{"moe_layers": [0, 1, 2, 3, 4, 5, 6, 7, 8, 9, 10, 11, 12], "n_kv_head": 1, "init_std_o": 0.0, "lr_mult_up": 1.02, "beta1": 0.9, "decay_shape": "linear"}
Below are experts of layer 4 (counted from 0) of a mixture-of-experts language model. Rows are named router (the router's row for the expert), down (a neuron's output weights, with its number) and show model dimensions 0-191. Each number is 128 + 24 x the weight over its row's rms, rounded and kept within 0 to 255. Numbers have three digits each.
Before each expert's rows: "comes before" lists some tokens at least twice as common just after its tokens as in all text. This comes from a sample of Wikipedia text that the model never trained on. Tokens count by the router's weight.

# expert 4
comes before: "\n", "  ", "=", "\n\n", " 1", "°"
router:175122125133153117119149159097095132135088108123121111119117189120142114100133144147104158168132143105099135124169116168151116182095096184161118125143131118126126154125111102120134144110141179111132090118139103134098136136129166136118155115142144149162155134134153120157150155141173127114137156150139090114113097084127072145113144140140136155111088170161154108088125148085143122122125143129111129092140117148067143117089092137112121129155099168130131134138168097130135157114111114124166109109186106097111109160110157135119164150127135112139120157124125127155111099098150181156
down0:130162126146111119107111097159110154116145146141111143154141086117116181136125088123134136113123126126128158137136114116069125113160133129172126121139123144133149151143114122150118118165138116095090127121107130134158149113146104135163156127116113125108117129085128082075154137111115124135093119107105118135151119145103127139090111145143118122143105129153120127101120148149112133099124078112150119159143120106205153126193139153126113147147205106118110150159100160123099174136104122145131152164112131145072129077113139101126109110174171152148161063124142147135119135084096129098
down1:129093192147106140121159160102131113132134103145142090086153088122109138161101138133146117170097140154098152158145118136137104129154130117127184138202160193103145125140130092133143114089116095116127122143135146161156146096145110130162122165108157111115093174140141109102137153089139108179120083105130167111125120144133129156123153139108146137159149146121132147140132098139124160106127139150136091129092147137174150122133128142111129140124107119141151151135133114109111105145124143145127092171138085135137111152122051172135157126096094091112111147146120132122104143123108092131
down2:135121127104139103083159144121116119101108082136120182134147098097115075130103146102148120091107142098098152087124118115115126137144170160157116152122133158118149130101165117155074131102133142118108131127139132152130149126117133137121101146110099143137138103136123148183112145142129184134194121130123123172085134116169133091115122085157124100133170114111113105154141133104114159149140137157144111130090144112117149169104117154149169145104136141149135163133077102114097120120123118149139119121075108086131181131091145131135182163126143125130136163125147107159111147134079096141
down3:133130162094156146124156104125136086121093114145129162159105172097113120104146133103106147129127093103159149127166131118154149143102182158176161139131163161152146132108143116121078116118160146139098135127114134178092120143083172141123112169109129121091105139128154140106120163140117113115139158147090130087128152086136119149141152138151134120112135154113100151103140136154105087108169121165130093133128138129130110134106105128133118146089097135157120133149125089113090100169085168147135106098177097141118114149139142112111123145089167125149176133100152143145131073110119159136
down4:105150097163143118226119097119141148106123144119123154136149112119133141079130091096125123148140111134144141129133121122149194171132104103113156168119117103128147092141101128166135134086132113165111113132126155096116123127128116163140087133095168139125148109149119132118119115158126140076138116136162111156125108169126158146101131124130115135149147142130130125169138126167131128142130123152118130117137089100166162090129184166145089107152116126183129132130147077120113130088130136194118144142103082111145142130146148101132109103161141163125106167117106181134134145127118160127
down5:113097137125093163136110144155135173141130149076162110099102116153090148116126119103102126103125151151109150126144116113105127140141126111124138151122143147141117170140138106151143149125139099108099124118131153159111118106123100127122130134139124120135099145158119104133159117108133100143143113132135084107124167163092104159126175120133139108158124038135096137113135141171117122112113143100109143126230120133149123128100090136103114114125142129094133137131182141064087129115143119160118107141125104149140098087103114148102119141092102069154137087111096097095120114144166110113
down6:168102110121147137163147142132132154131138131127112155103139146119120124150145098211150116079160103145119072123109130103133115139165164116141126151125144112131177131114128170120132102092138123109159133116130137156117142171150080117116117161174088101097074124091153160132099121124124119110094097144133139136145137150143142138086146109132154145090114151147143129112080125139111144098115100111145110073108149150159145103169130155129117132114136154135106124112125107119124151164126155154156068153111141091107142150178119136130155080111108139132097144138151154131129169083133149156
down7:079137123145162122118119110086099174163093152155157141132149161153110140159140154122157135125126060145137119140139096137161150106155153153138139146144118120181137142090142135147134109112149126109163128171125153099143118117142145157149154118105117173061131140054128126137137120117111126152134138135150150167095128085153089133149129118145152113119177085092173081129138106134143164128153153116149083111122140156140121124102134169128116156118099137114170146128130121085121178157152150093123118103097150122118124138144112142171150135125106123124128132108166158130128150104096132124
down8:174097172116129128115145123163114126131131131132089104134144141119130055077105128120139133122128149110129146137169092144099152161118106153129160097151106131121124153114142105140157173112119129120112093166124067128118154133143159129150130105131156121129138099178155138112086139148138143130142128162105147116132124125083116120169124131116127135135107195121139110121149128124123123116157154118147128125067148154093119122144126121132076131107091112091140077151116166121113085085120087111126133115139159109112104092075101151128115120134117079152123085139063154109123138089129126134
down9:129116115147105079134100109106130109083093129112138151168167133161135195147128137140101109124127113236118114156108128152114131146130123113154124103133090052135117152150091147143113130122133111118136115097088094123107127137144092131111097103163153115132141134100101128152159106144109122123105109090126153098141095122143164112109124139156150101121129098160154087145120111120132120154113089144134125124160110104096118132142105136119136072134153103134138154125110119170135138130146115120110159082085154119111115107151144134147152154146087142129126110085180118095118130121136093144
down10:192152142143121103150100149108125137127144156122149101139172117118130066141142110115152109119116092095107127135140149168107132166134087108082162153106105167169168124154132095154128107123134134115119109151104146124097124134145161092071124145160129122144153064152135113156128138131113113083137127182112056119099144087133162107135135123158115108132078151126094126109128114093153136129108133156142122128091139112148152139094132156143134116102127148122150108150165143138090148109099097125142158150140095121112086124095129148135160099107110136115089112157137119167150107131136147125
down11:096138124123157115121101084121142153144117146131116130109079142166151134123138110095089110106146120129179136144089120125109161070134070130145111117118196140142150118103135135154140101107161106135135104115117116149132101111105119100140145141111141159108080154131137119113119129158124146130152158172084125089088115148083098164182120138139108127114091051106133126158134133115116109143136085106095145122156111113146175113113122120157112180098148144135090100130104118122153144143174147143148158144111080117131111130127148143112140172130173126149105145145158121132122101112117118132
down12:097087142144139197149147144124152168126143126138146130057131099161090135117112132149140147125132144085091192116136087092132120150144130097110125127118123145152090102138152111133119172151078082112123153095135155094135114141134146114162119142127147142146156098143116154169134123112109144119123097127125136136127117153141097140100167127135131096140177115162119133163123121076126133103128120120128105142177129158101118170095194109114106142133140099101144098092130135115148116151107125095110136148148128133153140138084122165114129142103072087125171129105122110099160141141120110123
down13:102127124136098156115123137135156124087141081137127173141122130122083159116121114126164053079149141142120165151128115096123104131162134142149144151147103101117137100113127172120140120142115117169154140115131101116104162149097095100126127156126109131128125142111114151138147151095103117153104083098109135104150122128119115130122131165120144104098111184113121082166138101084093158145120091158118160105103160119117151169178159112137156121139177096102159132128098164129074135140129110107100129136103137127143165137105156141112121151091171111134101107130123149159084117107098138102
down14:106173140140135158117135132158112122147160134073108147096147111066119134103089130151130148102133127112126157120139149081133119105148101123115112146128145132133125104115086195116127123132117122094153142126117115135133098114164130118132138122129132168131114112089127155113160112132148097101132141153115152161130113128140153145130162111131083096143135075127127137135103115152106115106125163106127123127048169130149137130120118164093123150097150077115086107128134099091100094155124144089119103139138126145128161072092087093117090090118129144149149122096154151145148155168158071122
down15:156119113115156139095168146137156156103105132100119132121131133142143116116135132112135099170181142144108132079133148156150096125166160148137119133129138122139156171135119113131139122115121139116133144140109148083075102103126145141133117150160124154095122118134122131077112122123128128157106126126120158133171143207106095125115110161125119108131125109144174095126136166131115101117118117182124113107141161147181148120109161123156208130118117093132114095115143153086170098097128167157093168169121183110134158104152122123114108145090125167096131122140163125142122116137119098101
down16:120115136116095192106124118143116137137127160118102125082111106092114101115139152119153079086097139058101140144128108125152142131102153127109158098140145113135115084150097117160128167089150125105095123130142162111147121127122155135132130137121169109145127135176097127107107103099128128121114072180103095122091107110112117154075114093084137119161115112102148134118185120121161131133140144103113108108170152146084137128144108103102146128109110119140177145135116136140108120134154124124144086114127075090127132144160102120138196094102140126153150159121146111153133122113121141125
down17:163106132094175142127078106100129174127131098174126127142092115166122097125094094088088122179116179117135112088196161122173159134107124115135092133122160169104119128139135112126154114107135082161105160131112128184158160076097131125083129163139136169131139129160125130147150151127140138154127134133135129099172124111157127121126167134108143095109131139149138151106119142145119148119123158161158172116157121118132105141074120125136099158142112154114118156138129089122116106090135109153143125144173129117116123155122127116089155128102141135128129113112143124145158110162114106095
down18:117101135136093162163141130109107121134147127134112153106135129125132123176121183129154128148120085110127120152148157136133156129115150152099150115171120123166129130168097126169118115109162112117139121134118112149131112138112140131102127132075090067118107173110122122117113163070169130126086148135098090132130121166182140115144081131131101162101158150126123116149147084104139131135152106114098164124066101081146097086124165162080117095131121129139154155090079149085125142154123136105127089129140102131118114121158124173114104127140139109130132118147116121081100138121114143119
down19:138122142119143135127171148124117166124130146134147151194111143132151094144095126130133157099131103182162132128118110078138142132117121151149109097091145146125112152102105150123129138088125126195101122153125112107118156102160139090116157109186154131083147105138122130115157136123102127119132141137094107117081148138100159140103151164081124111129106134119122125124158108139136091135186094137133104115172149104172151133123163156118140102173140108112136132158128133142161179091123140124121087138173121105158135077122124120109119128090108137127089146126149117135143098115194133099
down20:169143174148120115172099107119101083155100135113160118123123122087144090098124109128125113172105084121105136137148151130092126117154137129091136132115131129110146138109120122177170095100145116115145146150121142178137116147154138100134145130165130149107133154142131087154107100117097161144161137106141124110131138139148161138137186118110152138091117113104098190123147120145131117063157100106099133122054124099127118165184120158189160116087129142100151123129128099094146150114133122123134096133164116154127165156155140131134099115124101160124114134140124133133088136158129117120
down21:150162192140175115098173122131153114064105133138126146148156129131106146136129118121128140122084124142155146105134161126109151104158126096112092119150121188117118152123148136138119122094091140144155135122090066188117156089127105122132131127136114066179120076138115118114125086139141135129133111126128130169131150170137127163155113115129132116168108164133109128068152123155149173111129124122151111132089139150142124114097126177166133116113146090128116079104133126117167114120166107143133110120085121104139126124128102140170105138129128137116140151166158149118147106138124150151
down22:122107122150122165125088137126156129156151123130118112126144132083072142124132084122176134185111124133109084145096154102073111098176156123122118140131111078155125149115130128113114067142131126112121135147120133172105108111136126120119092135076118165142105135123170135132134090153153089121148133146151144142114103113122139117134118125078140125137130127135109130143117143129116126114113119113143121155068140158199133122154160178137134111189126102095146130144111142109091106145090145130100170096150137118171129128166080102141126118142173115169098120142124153099133137136111136155

# expert 7
comes before: " of", "s", " was", "'", "d", " for"
router:133120144128075181123115110162162095146132131105091141141106101143143178138124108102135129114132124188130132102123121151124139102145176128128144147138114118115109169165113102148106136108129157102143132160163127090150122153130121091083129136138083121120123105142124138130106119141098092121135129082150175093124143140129124065124106137135103101110090148128088155100129130147125163134133170132139116136135133174182187140115149139124094142110105074098086138134102149149110111145170155139078148123101159163165152121136113086152116122106157145105118122165108129126114118143143097151
down0:140078120116110092130130096116161124131180171134080094146131139137132175144117141110122124117135162108100153088092143145161168109112135161110128157119112121112164104111102159125125186118124095131136126145143135152104109157098138077081130129087125141152122153117133129145108150116105123122130123173156135124160106136094112114103118140132105152134150090135130108138207108146116123151131135135113118123167123136110154122138168161133124122126161135124141155095156118147158190107143119128150102125196125082126110150128181068130125114104162120147133131123100134121142101170158114153
down1:126103123075092116128103100106126107130113093109107151147117135172149083149134154139196153119166159150128168125165141093150135133139087108121093097137118133127135143126133120125120148134116133112084081140122068083136098119145179142149143121132155137139108144112128129118174115133138126140118137161109154153094179115092104115126127100128117111115133139135145121124129161106105165149123109171147133105186124163135132151110129104103143136148132091131187149134147120102119116170083115091138140156120166156109136127115170112102146124064136120131116109193117103103129124117114160133
down2:099118086148139141149156158114115159123119186133126111134141122153137155107122136160099123112155100156133131143096093105122128106115117139161122111081127120100140119120156157124098145118160164096106151129107189084097119131171119102107133127095101140108088084111121168057102116129142128121130140123109128140125102111120142090114138131112129171106132060150151133110139144097152097188169142110101149079086131146140146152086151114086155118154143147135118137113147139169066147118108152122135118108100151130143159119124099113146123117123129125164093128150124116152137145131127168103
down3:113185111145112138128160106127104123120114106131103133134109123153140113125140146106108129162125127158162185108178108089156094136165118116138131137133087168096131146138130110171158091156132103117108134132119115134131086142159148130150123143139119163130157131133090123096101132125175161100133140121158120169106118123113089140119127106114143137107169096147158117148099131137155118181077155121126121117110114117120108131101148104082089137142105124126122137142132126159154148136073107131141093146075100116087128172117162141142114144213119116124115113121148097150180140080143104142
down4:130142105116089124152109152148173157133118105096146153129109156083166110131108129147144117124133133094134164164128100108124134103144142108097155106125150118115085087091112155128126149141099137154130117135113168135054079150127166137107141109123157162146119144161120127112164138128153153123125140122134142110133119098115085131098090101158131107126139055155144125092112133096111076106123091132096148125193142105121140128109123109134124177109173157143119104120132132152165147131066170127163114139172137074118124132162128110135151102144149143137130136150142099114121125093131119142
down5:127140156082119101138107115122117135139130104115156103118123124111144098112154133153138116179116150147161056105156100102104087172115170145131161115130186164102139136097168099156169150110118121107148127141128107179155123106148143140149147134124129139143113140116153110101146129121090153163109146136107110111125100151134119129087150145150114132147168129136167140086190150136127094076118115154112184106179102145120122139146103122106150152088128128134102114117137120120166112155093119161177124149157120090150098154119135145109154101109118085145119154116145127130147098120130129158
down6:111101104103109153114116119116134152178150116135085146110151147117143173114141107096148120166165135150137175102113126157133144129165162160144119166115145128118070146173126140136125126130096101090110103110146135118131130136105132170129124151151101150109115106127123134138107138147129124148157074146125137143149164127139137131138169126141153082143137050174095145102102116133145166123140142115107148128234121130177148115114130160095111135094127120134129106123117111081124095120128152147127126179098159165156135149132133151154128121146151099129139123135161126117160144132132088140
down7:104128116176152117121175134127191174121159130117134150132109115117143158101165119166137122129139093073119113174135086125105136115166108163082122158140097113137140096168112167112117120141156119121168097121138095082110135119129121149155083153143117119117098091110139118118119122121130101122113116142092132162146068193133109132155143167116117178127115133144140134167130128118133129137132140161114138088170089095116126116108124151131138153115161138138118165116135113118113124080136118124144119127097113147096090071149110146142121138191109122108134174128148124112126136129139088150
down8:122128108165149126141092114121125062129125099138133129151134147143160137114143123152102129135119087155139103127139097129128133091154147125164132121107129120109082104128156175125107140144119106141120126074114097114118114092127101146128121118150098163119165123163127133148143130098150116098117076123091122105085139149105176125072082137163153159131143156131126177141108165107120086093110124134102192116148113148113144191154140094115182142146144133125135152111123129123114115104118112104092165056131126148129168155134151115121122110125095104169143119111154149113125120114151095142
down9:128118152145103132140133158101162102125148125111153140143176165157129151114126131150124152104135088135133131119111081094134126111142135132134141101117108118141111160106098115140080082136125147105135127138124213087109145169170134148128160120134105158131112065131114134091114141143167112121147189109144165117110133118075185112144145152132102093104086133120170115115096091144124128143125125141141139092112137082087128136126101143107138124112141085163096112113081132086150102138144125134161112127114151126100149112131161087142102121149121151142131142135125144132153127128134096066
down10:154138114145154105155159131153123139142155157135159097104134126161135155127125096142136121130103144095136089132096125125158120124127114137133169108129147131099144134123125108153172134145098087159124136111119125122138123125128134130152135139147134145110125118175112101144124119122108124089112109143121088113159091167152118128128156090097152123125075188089187142166120084137116097142106134137119125139009092127109112102134145077157150132106092171145097125116120115107121163158173106138130173143110120147116119116190137112141136122116144128131140093170148130154118150118126157135
down11:151154136156128141144094137137122119133107135124129105155110127120148144114069131136146152124194116188154141166173116124116137156120152128126127138069140131124112149124151114143167141095108143102072135135108106121121159161162096100163172111103104122119089100107130152139116117170100141155133087113149183131122137106160121119110130134104063139121122112101133093109168146106111111121108137175131124106127118143113147120086127117101132117175161099114097125134118158158138108110123130112132137106141118150140096145170110158052150098130152163125138149123093132123114151154180133121
down12:127114186098160198100136116138069147125129133190114142121135135094127115130133131127118169135094124103149157136175137135109093104142099099093149142121130184088130141135128094166136105137144128121133150085156136157129170113118107129151138145143120093134164109083139118135124080146144118094097130145119118166125117127151126165139094133113125117150179132098116091139081140137157102137140112090139098137089117108134134098156129179101179109146148122140112107169115131094073120146122096146120142102111110141107123128122133092117159104177148108130141128123155137117154145164125121128
down13:115108136118123064100131123158160139100125110164135125103141094132104102129139122093114102151113131112087127066140157108101128122136093116153134130126136119154138144114126130150131086142059137103112101133136111145160129109124121132112110140162173121122107123123109122134148082134212150125123145109117139138202151098134095147114121104122127140088118179133118120091122135128146124091116083131117150114047149113133141140125164112109115127086074105116129122118118144141154159152141119151087127150126084127122164161103123117142187132140090092123115136153099096111128133113126120123
down14:164097152122159112153083157135107108144124125085088121072153128129108121132131122102156152123122098091084157127152167132174145153130090135106165097150122118126143153130101123116157150106142104117136138124111152119150124102134123105093114141096138127134159118095108181134144107111114138107133096112145133145126127067134161148145136120169120091139122166093149115177084099167125151095129148142163149107112093150133114135129116096114115109089153111149120119157135133128136102079148134183164149178096144130116132167151134138156151191079131150125138118132124123121134130150079125109
down15:145073152136156103141075099158090155140068124125157114110139099164132109098134085122114119083151168162070115118168126118134122151131133130204091141139135120122127133127109117168138120118134084108082103124128138107173135092119142147113137125167170126150119134100144135157132157138155123135149127112142142114121143079092127132129146139113160094131129141120126109124131151130128115117121137116096117155086102119115146091165116169125121143149110095118126135167104087119133082134112131150104144137101097124123092148153173099124123113104098097162128157087122123155104141124160118070
down16:120121148091137128149140091162130128126146125099143141074121112138158106142133163146188164149084064113119152075164158148122169132134122108090162154179135124163100119129196055125101139080155127097154106109139129140130140163133127145106075135141104120169103104123097143094144140121120099088146155148123116120105097084129136121125163136144164144131145142128119133096125134122120150101129118130086153160119148123134110117096127122110165114141103160148153101129108122129111102124111130145147130110132143091155146159122098159147152143129133133183110124122085138134130134163108117145
down17:099138098128159161148127093158154125144056156098112114151128113126144116089117107091109120172132094143125123131104112156138137151155158114106138148162132161147106169166117098117102115133077147101101109106126115144122143093135143135145139173088150055123140155165077106086135112147140145127169144154100082129149105134153107139128144092140164096140126141120151144100126107129140128109104134090099121170146114141161158105093109157108140150155115102114119138164111094150126112128179093146135135099123118142155095161101135132128124136123118129174120133102165140122091124144143133172
down18:102138113130136193079149127150084097109127106153115126143142161134112140159137121155119169110129151120167103149170156134126100125147124111158115127143116169166126129107087124149100109125110150121159140123135136142125143134132094155184160123185108105127081115092137138111125147102111132125144102103102145126115156119112138130126108084116161147140129181123113123123114118118179181166137138139132124110047128161140100114142133142122118083126121136178171147132094144156123139077118160139139160115114113100142146110126115082150178106105160116118121128143143152113068130141116112128
down19:149086131133109107106139126111189152144162059125161110158132128116149185136137123119110133122129108068134132111124125115099154112186136157166156155137119118120112145136197119105141161121131121151174117142145129090121123108113139088163126143131141101100115127148175146153124104154144098132076157082141146145130116097166140149110135110131104188112119150152134167097136142101106105083145145094154157121154162124107121156164146093128144126146141117121081157126123123143098123134133141170111108134163113164188124140114129111104146122125095113155139131112120128143118114130132102151
down20:120090112180133110127113160116111105144166148079085093121140148156149097164120116133139167157152085142167120156107156130138162161098170150147138141130121120112103114125105128104189148152126107141109104164120132069134134120173136132109122111136115105086121115107154187115137127123123126136172121135166106120114080143153163077132143120125175110124147151102115121149146134148101143154107131117108147125139130144136106126095079152169130100131089168165087169113139127161139127147137123113171153136130173144146150090141115108134117122121112120122082148112125165116141148158109099126
down21:103120120135127135137129136148121122095113129153136152154151158132142111077094113150147127068139123128112100095152148105071150123119115165119135118135121118127159147085092099154105112108115085069173106133108150133096099123142129150130141120116111173096116127096108131089142118136139127126164074096137138122098110105131114133116098119106165143130098159130125156147103137161148149113168123151135127161159131112134118141113184074130163092162137138125176132126119092106096135174134151149131132111105112115116098145133145122149178160099166136161131112168159155116117153095165129077
down22:152135103121120165156136098136117108148119150103097137163102193144155107121161129116157132117133115148137126174087181126135137138092082132125141175151118139145129162140134125135133159089122147143161157175113123123085099142115125173119125112130132054146165147115157089148115145133087142119125132132084147120135139183107089132161143099070152123104111121144135173118100115109130108149141145141142137121179131151106110127096102110171113115166146139113090123108083131185105128121119149136141097127157122131123134126119081103140106091102122135107141119109148132117148102112150090133

# expert 5
comes before: ",", ".", " in", " to", " by", " and"
router:107115143122142140141120129115147123146096117149139122092127109126141136153185100154106149134169106153108111108157120124119141163142156113131170128130117152081136089174130105151139130137092111128138091144098136143129134174152124097147136094128139120126150136119141101137094119108139189144119100115131169125113111117157134103124148089146129127169161111151127134161146132156075110112073111150090144148144107141162095156123124112107110112123133134115092137134138132151151169133098130167152126102136111108090137200125071149063164185091139097169121158124144121118150128106165136135
down0:128130148132103114117122154101171119135102176138096141141094111072149137165094111130156128108125093166158113134120105148108154118112113132120157154122132107105122142078148112079133146125175145129124092111128132128138119108137168077151154160138107115125079123129132114144118100131108136105100146144169149102120139172113167113145123083063097143132088099125111119142107126106134119155138141118090158160141101144119103148127120140109117126177156162079152104153153163123067117156123156126102076106121116145147157107142131151127141146123176122111111107105121150145121151143073112095
down1:144086140114145126063110149150143099155131107186140129124130104105108077118130136145126102094151154136096158122176149114147123119141155142144120134100134162128123117167135189151172136117090128126099125135137122144174109174129136097169157105082102145173100099123140150123147169130143135116119123082151144145118137137145121111148153124145123129130175133174153080120152110108169143098139107156153136149121148131146102120114161155117112130110143123156139177154120125104156120163147106087148141107147147145141126122158149081114124150106150090097107143112098132086081146163120117112
down2:110140124123121129128138143126100146200096139130147166121136125075103104083117106128153137070135153085088112116119109096133143147147134150128129115176161159156110156132110114147167100120125137126105162110146125156070103140145140103128122152184130159112155105118134083137150108085167159136129128135159091129082142125125119157131179143142095170108144096099149133127178149173126115083114136120128129112138102075132124141123104158112065121152091156109119135133150091088139133115143108148121131119143134127095158144142128137107154135116095152158135130116138137129169126107162121135
down3:102124100116150163175078104121179128114137120130118126091131097125122120142123142107088138177083134127137110113092177108117106129126059114108133119103148146153128126124112153122128154153122135148180101107163123108125133105149152108149167137090142088157105142185151131157123148142103135124125113131129140121155107129131147143136135131151118160152136132136124141112077141102158172124122121139124123154112177188110117151103149155115133160125124128112150124078128141143136162149155172164111126142121089125133178124089137086139128166152098089119111132138106141117081127137094124192
down4:129146115114107127135140119140129125167146148135115088182112145104146156119113101157133104146108086127154050123134141125121118140103098158099126134126133128121146142131142125130118142147130138111123139131106074108121147154116073115121116114148158149168114107095112147161165126126099139101129100111149124123118091105164095135113124134079126173144145110174136144115102170127112124145164133159103135149134121166164118156135133082151124103105142147150097095061165160133204149126167121101128110121156122141135189149114145118140099118157132116172157145177133146097095137106118135110
down5:108147074147148125125164129103102096118096098165076122135092129130160139111176150152152141129143120171119104098112136146113152154158135158086106097123147089147148124130142112104124106166125099143097148112151142175113144151117149160149148106115148134168133146148114106151111091143118161112087104120144136139131134098142118120135132118118109110119166139149151113072168154200117129129139105156113125117186107117110108095164129128201104165173123162095097119151131138155100118136130111146102161094152126161115145137106111110096115140104121133121114143129116138117124115111167096098
down6:142116148186119101120106151154098126157126129150112127119180064142103140135136124158119123136128116096092109153139132161130103109120165113135141127117166170129126135140104125144190123095137147138138117116104149155126115147103142120134115143102149117120067150135119126123121194089116139163101137108130141114119126167149110069123162157153194139115124138119122130118109102131119138101094131135096115117142124116119095090135088139137117093155131112108127147143135097158160116084107112192125131100085092164093155124132094127120165120133111147113125158119125112086096121105072104093
down7:126141146123119107123098192140124116121102129074108109165158105083128127155127137097116118134134070188132097119129135128153103128135148113163108110162155145126108144122099100150144143145124143138117136136121146145110129089113126130180147095114155113112123130109104169110166128102084106102132110123151134140124114135124165109129120132111124122113136156118126145070109102151107087133114122139108151128116115110057105172124116154140156141074105101119103098145153103103105124134156128154123083124123157108106082154111038132111114151145148159109100146144132153152116152089148140096
down8:118078103136085124122084129111167120164139111155170124136161125143161137174133159116139117145138145080132148140151109117139139121112121119075103129137150125125131095134151136116144135154130101157135141112094120145129115140137161128121143151133114126121112112116135122146148150100142157137133148134110124135146156117151159080107116148147101130144157126117109115086123149116105097119122140113081114120189100122110163121143091103155158154132124164210142154147196147090081145113105123100135140138101124128150124163075141168133130144104138098093149117081141122134150152063105137183
down9:105116146169097132108123115147143113137105138110105086126134164139151180145130183160156159148161163147132133136137129146139115122088109122127139102158144126140098102123126145071125106173113090132168137120094124138118133152143130125098113168122146172123167158133107103101147153110081122136157128108147138136104170125115102110097113087101110134169178100124101138141100098166143104141103192094116091114135131108126131109122133139125108102131089150095116145082112137144140149095118130101132128178111121125203125130140094113112141115109098128144121132147118089156094143136117110076
down10:130079146164192139136103167165146129116115132103116128130124085108152161108125137059106121125135131137127132137130134133135109141114101115121129151109153144148157141170102102106133150160152135159134071153125098133140107070095131105104141145146150153150119123144106124104117137112110123104147086115126085127141126126150128138129201143123099129141110188141114096118130103118130139101131137113119119101044122144150146114137142110154149122087109170140114129146166137151149121100136112145144128148065146149125123122147075178132121140107097084132132143097113111124151090115078120116
down11:117122102129112119099126132122176155125132143133116111148134158105136160112108124092158149125111134129090123161121103137183152098134108133125152146154101132129125111124160120105125159145126140116104134135092177068121150118153168155111124130108145126138106151143094128141186124122160135097132164096124135117127183158130141083134144147147083104144166139179106127088177121134139117117122113135132101165102140157088157112096138126109153152130122164103161137123178131099147120129121107124134116115125148151148134115139126125149144123042136103111165107048167157146090110158145129134
down12:176114138101086131131124144130151125100125109163154126160099126128135116160104114120136138140137124133145136126151087110166106139125138110151113082112118131156180106136124126087183135149175115126141103110101139124139132143142094174130162129130119145099088089108152093156169107135182116179108115126149117153142131104099182095116152168194122150132170169095133136148108117130183125169108114130139109103117091130089107096180100119148106127101147169143102134121140126114131113113090122142128148104089149159106151117128140143109163137138152130111176132168132128127139115143142121107
down13:140143146127149144097141157139132120111118125144091133126121136126145228126143103127130131104140107168151085096121119078112145136110167157112103136128142113153147154111112132109152122110112115111129148137134122169118132086086154083136133127143112160142140112108108151088104159115088169131179105091182137107115157115122138147171133099136126146144156099105148132115080154159147115102154137141117102141195165113161139160107130134109115137118151105144095123160104117110146128106149167142150138126123110094096153111143102105147152135184151135169146118147098134099122181131141134121
down14:112182131140082152136152118138187122101141127128140185141132141166107125130118135143136134150158069117145140165101149103150123090129167131136170129103114144125118072140091117112124114163094148120096148132128169103113115165126117108106192086090135149094133094132136101121124099112090143122087148110135130114104142150127121101086087094086112132111142110116131133111065150142139097116102162157143087110163107138101121127143135101134169111180140107162116123133153121140090136129146135111115088107145117137122106117106172110100105141121158128125124123139108091142126126163122117162
down15:171116123082086102118120149094142157156124135130180154110119124101117106105146138146156163140140133118122161150128130135118103121152143105193121113116138166150141107118167108176113152115133157078110090152153150151143109171107151171140135114141162140160136147078182111147112126110152107123101083078117111182146138141117125139120125111103138124129107055110120126108123137112107114091126149135108122130128176086125100163118163101103161131076095109121151128139128100135155103126135148145142121104187138101098156155164107126124121125137153135172130119125130117141129133129151109118
down16:105076149158125096102130136127115142160125113136156141161102112152097131143161164108124162125153136130130121112127142171169114174125142098134137118158106141151087114147101146117121098136108092096103139121099127111108114137116128133143112124169133127174152129122139089136100119141147135157162137114141159164136170143118050135184149123143139132158107143139089095099130125114117118118041140119145127123145112100137129078125113123116085140077100139104116139230148116136114093122100104115116115106113160111151124158143120107141159123116142113129144140109106119126147102146107117106
down17:106146137133134154161067119159139098156130169123140133182124149125159113132139158104079136187085106066115073127101129115134117145120153128128126141122106164116139089160175143132112108116148115137140134085133085144172129095127132115159120145140107126145210141139080129140117142153106105123120086111123110137136102122145139105140138147077139140143122170116097126168110138115142108135145112078107133113155132130138127161153155113145140126112098102104066142145136140144142138160147127118142102064109091115115134180125114139135163122130127138143155127131148126101118109092131115134
down18:135127104137138110145128146092132183172124162123116160140119174152152083139151148157120141123137090123091150157123110102109113128145161130155141120081124118109139134143096140163152149128149127122124081154165135104108131163117177141138127124106123123148100152108136119091126180132130069117160175124080136152100113159078146119092147143134143126173150069106124107127103139109134116150113139115125140122111147129104135137126144146072149110124165100118163113128166134161078107124116145114136091130138161131123080140128114140136137065185120119155108107122149126157164100125152149114
down19:131154125140128121130111195149149088106133119114142145111104125101165101139104106147149107131095130145119108071133141143114107179148154103157137165157138119134144151098148117179090162089105129134151159099141129141100129142135122157143137116110106137150094102139100097120169116126110132148149136110162153126158118121170097147133170106154140115112146135112112113106139148125133145123173125110163119115097116092150154120146145122104092084150172162136146131141129105111140138147129140116147131131073133147135068134127150131142141080167118128122119145097143163109098205153201117122
down20:106115168131136119133108138140118100104118167122145084105154055141140110157087120066083136155131125107127083157137137102121103112165104080132180190145141126121117148133150093128094136120111152110106136109157175132139164103107122156144122129128128083126113167120151139141106152117137095115142115145109110133168090116146125136169132109134108122100137165144082139124143115098140088120129145126148106134101105112137106121127151131134130137111099118133134138112140169192132140118180129149140122124135114133130126140100066169134134116158130106096122116072093149094131101171135119159
down21:120151144153132130108162129131126132111121145140139083143107117106124155157135129151079106116139179115122106126135154131145197132122147163136136143154168130149096149128161139114156155128168104127115128136117105133152122093133156119099103144130130106137162147086141130126078139147102140156121144106166118110112139117135104116121120136096123186169175157148123144119168171166109103124113155126144122140157106171124135124104160083125057103126111131128156092102089136144135140127145139125102087144148132114150150180115144105136084160101119116183127115148113112094103120166152065156
down22:147141125131132113103177113142176147145107116143094109143085108125100101193130158137107105155125144101129143129112108101160166115138121121121110123132114140161141116120116156105094110128121123176155124105133138099145153172103121105136135099128139138076156101131141120156065140141160128138121138135127165150146111137117151114129123136151136122106153094149154134184086165113071111073117108146102132120131194110119121099135107141103111146138133118096151119114161148141134075095128118162116130163123183113152164165134150153112155126092139073136136117142142126139150147112170100160